Weights of a small mixture-of-experts language model, trained from scratch on English Wikipedia.
Size: 16 layers, vocabulary 5221.
Experts: 128 SiLU neurons an expert, a softmax router.
Training: a variant of Muon for the experts, 3844 steps.
Below are experts of layer 13 (counted from 0) of a mixture-of-experts language model. Rows are named router (the router's row for the expert) and show model dimensions 80-119. Each number is 500 + 50 x the weight over its row's rms, rounded and kept within 0 to 999. Numbers have three digits each.
After each expert's rows: a language model's description of what the expert responds to. This comes from a sample of Wikipedia text that the model never trained on.

# expert 32
router:505462511433652491541374456490431541606471549547490528431535556422446446388555457466517465487523528569446516385469371470
Description: Adverbs and linking words in descriptive prose, like also known as, currently, later, originally, typically, often, and is/was/as before descriptions.

# expert 60
router:458481490404519484456514560530472509461534498503608455424400506432517514510486448476486446495437647604500488395553492455
Description: Modal verbs and pronouns such as would, can, should, I, plus the infinitive to and first capitals of abbreviations and names.

# expert 46
router:350551485578494526496529428435537531493423582554550498632490449564561534547442551589509479488563489559504499514471469519
Description: Inner pieces of Latin genus and species names in taxonomy entries, odd byte tokens, and pieces of uncommon surnames like Gysbert or Chittagong.

# expert 8
router:461513486511470401431468462475593482413508567432457502435522595582481470453469443580547537512540536479452471570508446532
Description: Proper adjectives and place-name starts after the/of/in, such as United Kingdom, New York, Spanish, English, plus initial s/sc pieces.

# expert 6
router:412494537492466485539497543457368465409498516475484477537471551514569481520484491473552423533469430391505511469570533540
Description: Short first pieces of common lowercase nouns split into subwords, often after the or a, such as d(uties), f(ramed), jud(ges).

# expert 55
router:565502442428574481445510498474472472475496544505562577558475505458603504550446475462543436454491552572589537507375418609
Description: First pieces of words beginning with consonant clusters or single capitals, such as Cl, ch, fl, qu, st, K, as in Clay, circus, steamship.

# expert 59
router:448523465456438480490544404478630381465492433465506511578532522496565487458522453410473556601533507498415589370546480512
Description: Single consonants or short pieces inside foreign personal and place names, such as Verdasco, Almagro, Stéphane, San Antonio, plus accented bytes.

# expert 37
router:615569445587478438557522433555524523569534540610491543403522444432489426533595553422453547432453570498442534501482469526
Description: Line-initial list dashes, colons, "the" after "for/in", possessive s, and common English first names like William, James, Charles.

# expert 27
router:512507473551589467491425567558596576416472542484494521505515555534533468483529480466603534474535481576557505434520543616
Description: Opening fragments of longer lowercase words split into pieces, such as ext-ensive, int-ranasal, cont-, res-, ret-irement, sh-owing.

# expert 13
router:466518503518458478534470526577454470499438493476497503705501564481510464467462492452457600441454601466592429477499623564
Description: Word-initial or middle stem pieces of Latinate verbs and nouns that will take -ate/-ation endings, such as oper, particip, gr, In-str-uments.

# expert 48
router:487526402425423474547483489550571532504480520480519558497450523449482504552447538518478523500536480576434550456433476435
Description: Middle and end pieces of personal and place names, especially foreign surnames, such as Wat(z)lavick, Milw(au)kee, Hob(ok)en, Abd.

# expert 43
router:388535403495446484520596531580499450480517440511593574493490516558527488533520482432551499491419528444477506485518530460
Description: Short inner word fragments, often vowels or ro/ra/ou, inside longer words or romanized Japanese, such as cont-ra-st, v-o-ices, Arm-ou-red, Matter-u.

# expert 16
router:499598499475412455500456435488587501612495422473530478431481441456439537548450567567472453544498412502421462525417390501
Description: Final word pieces of foreign personal and place names, mostly vowel endings like a, ia, o, ina, ara, as in Federico and Sedalia.

# expert 45
router:579438414494532497545454588491462529497470511583496442430421514550364511437481531543518561530536476492535509535588414480
Description: Articles, possessives and "of" inside noun phrases, plus social/political-type adjectives, such as an, its, their, of, political, civil.

# expert 56
router:421508531496417417489500555519498489392448477514510578454600504529494557567538446536493489492401572528579566479479511492
Description: Single capital letters or short pieces starting names and words, like W, R, L, Swed-, Bl-, plus born and the orn in Attorney.

# expert 31
router:541476558551491495500510503488664528560485363498466430456570425489493559530498551422436495493541524412503461470410435453
Description: First names and middle pieces of personal surnames, often foreign, such as Robert, Jim, Lee, Colonna-W-al-ewski, Llewellyn, Laranjeiro.

# expert 58
router:465468556465476419522553450513577495479482542548499518583533480471597541423498496556460489573472537484617401497494470591
Description: Early syllables of personal and place names, often after M, V, or P, such as Mc, Mon, Man, Mar, Munar, Muncie, Miami.

# expert 38
router:505479476575512452495539491524538515532540460575450505504515537493437448560604437453533419462535568430440485563502401497
Description: Markup tokens at line starts or cell breaks: list-item hyphens, == heading signs, table pipes, colons, bullets, as in "- Network:".

# expert 21
router:417469482492448471529516462439596605542552378486494464488498447481400501420598483517451577560632477588534457456499426567
Description: Middle and final pieces of place, team and title names, such as Wimb-led-on, -ingham, -bury, and capitalized World, Royal, Best.

# expert 11
router:439452562502505436405497545449410407484515572506542550560489579569523479476454512574580514576507516577486421457430588557
Description: Single-letter word starts, mostly P or p, also r, k, R, K, beginning words such as poll, paid, People, page.

# expert 22
router:509503534553462457554445454514565547480545492396518519462481475556520495475578481499383500506559500509455425493410406523
Description: First or second pieces of proper names after a capital initial, as in H-ap-oel, Bol-ivia, Jo, Paul, Christ, Los, in sports and name lists.

# expert 42
router:469479591512523495555511490556539511388494485613488422582452459462468502469520482524488493500498503383463434558390463476
Description: Byte pieces of Thai, Khmer, Cyrillic, Arabic and other scripts, accented letters like ö, è, and coordinate symbols like ° and ′.

# expert 57
router:510459480423445528506570523511340480499474549464506431487507487556457513492451385538548500372554565481451460436613514511
Description: Auxiliaries, negation and adverbs inside verb phrases, such as not, be, to, than, could, never, just in "can just turn".

# expert 24
router:518449521419572536517497618462610579480578548460472513368522531554444462503480566525440533462490441533522468409523486499
Description: The word of inside names of bodies and titles, such as Chamber of Deputies, Court of Appeal, President of Syria, plus season-year digits.

# expert 2
router:531560393518553538484588425421523573414578468462567523493539559473526478367528511501469548596503442438565546504528484545
Description: Word-internal pieces and short stems in running prose, often before -ion, -able, -ography: sp-id-ers, d-ipl-oma, st, respect, refer.

# expert 63
router:459491472543509609522459441550558464466429491532458404534497527477467486544429525503551517477532503465515454453456555576
Description: Single letters and short pieces inside names, titles and abbreviations, such as Br, Dr, Jr, p.m., Sch-r-öder, plus non-Latin script bytes.

# expert 51
router:506423457515453542441435512473503549501478466473517480491515544488389468435533483567505522534486415544534528540522506536
Description: Descriptive adjectives and their word pieces after a or the, such as new, high, main, small, sl-ender, broad, Reg-ular.

# expert 47
router:495557579459388538549477540490473486387470630491454484462530513410520505529442513577497470485474486432547452476497509499
Description: The article a, plus capitalised or lowercase first pieces of words like Met, Pro, em, Re, averaged, after as, of, is.

# expert 3
router:574434435496455506494425478556453397485490501490465454417523423436375470435517494559518530484587485545593488565469499520
Description: Determiners and quantifiers opening a noun phrase, mostly after prepositions, such as the, this, their, several, or following in "the following year".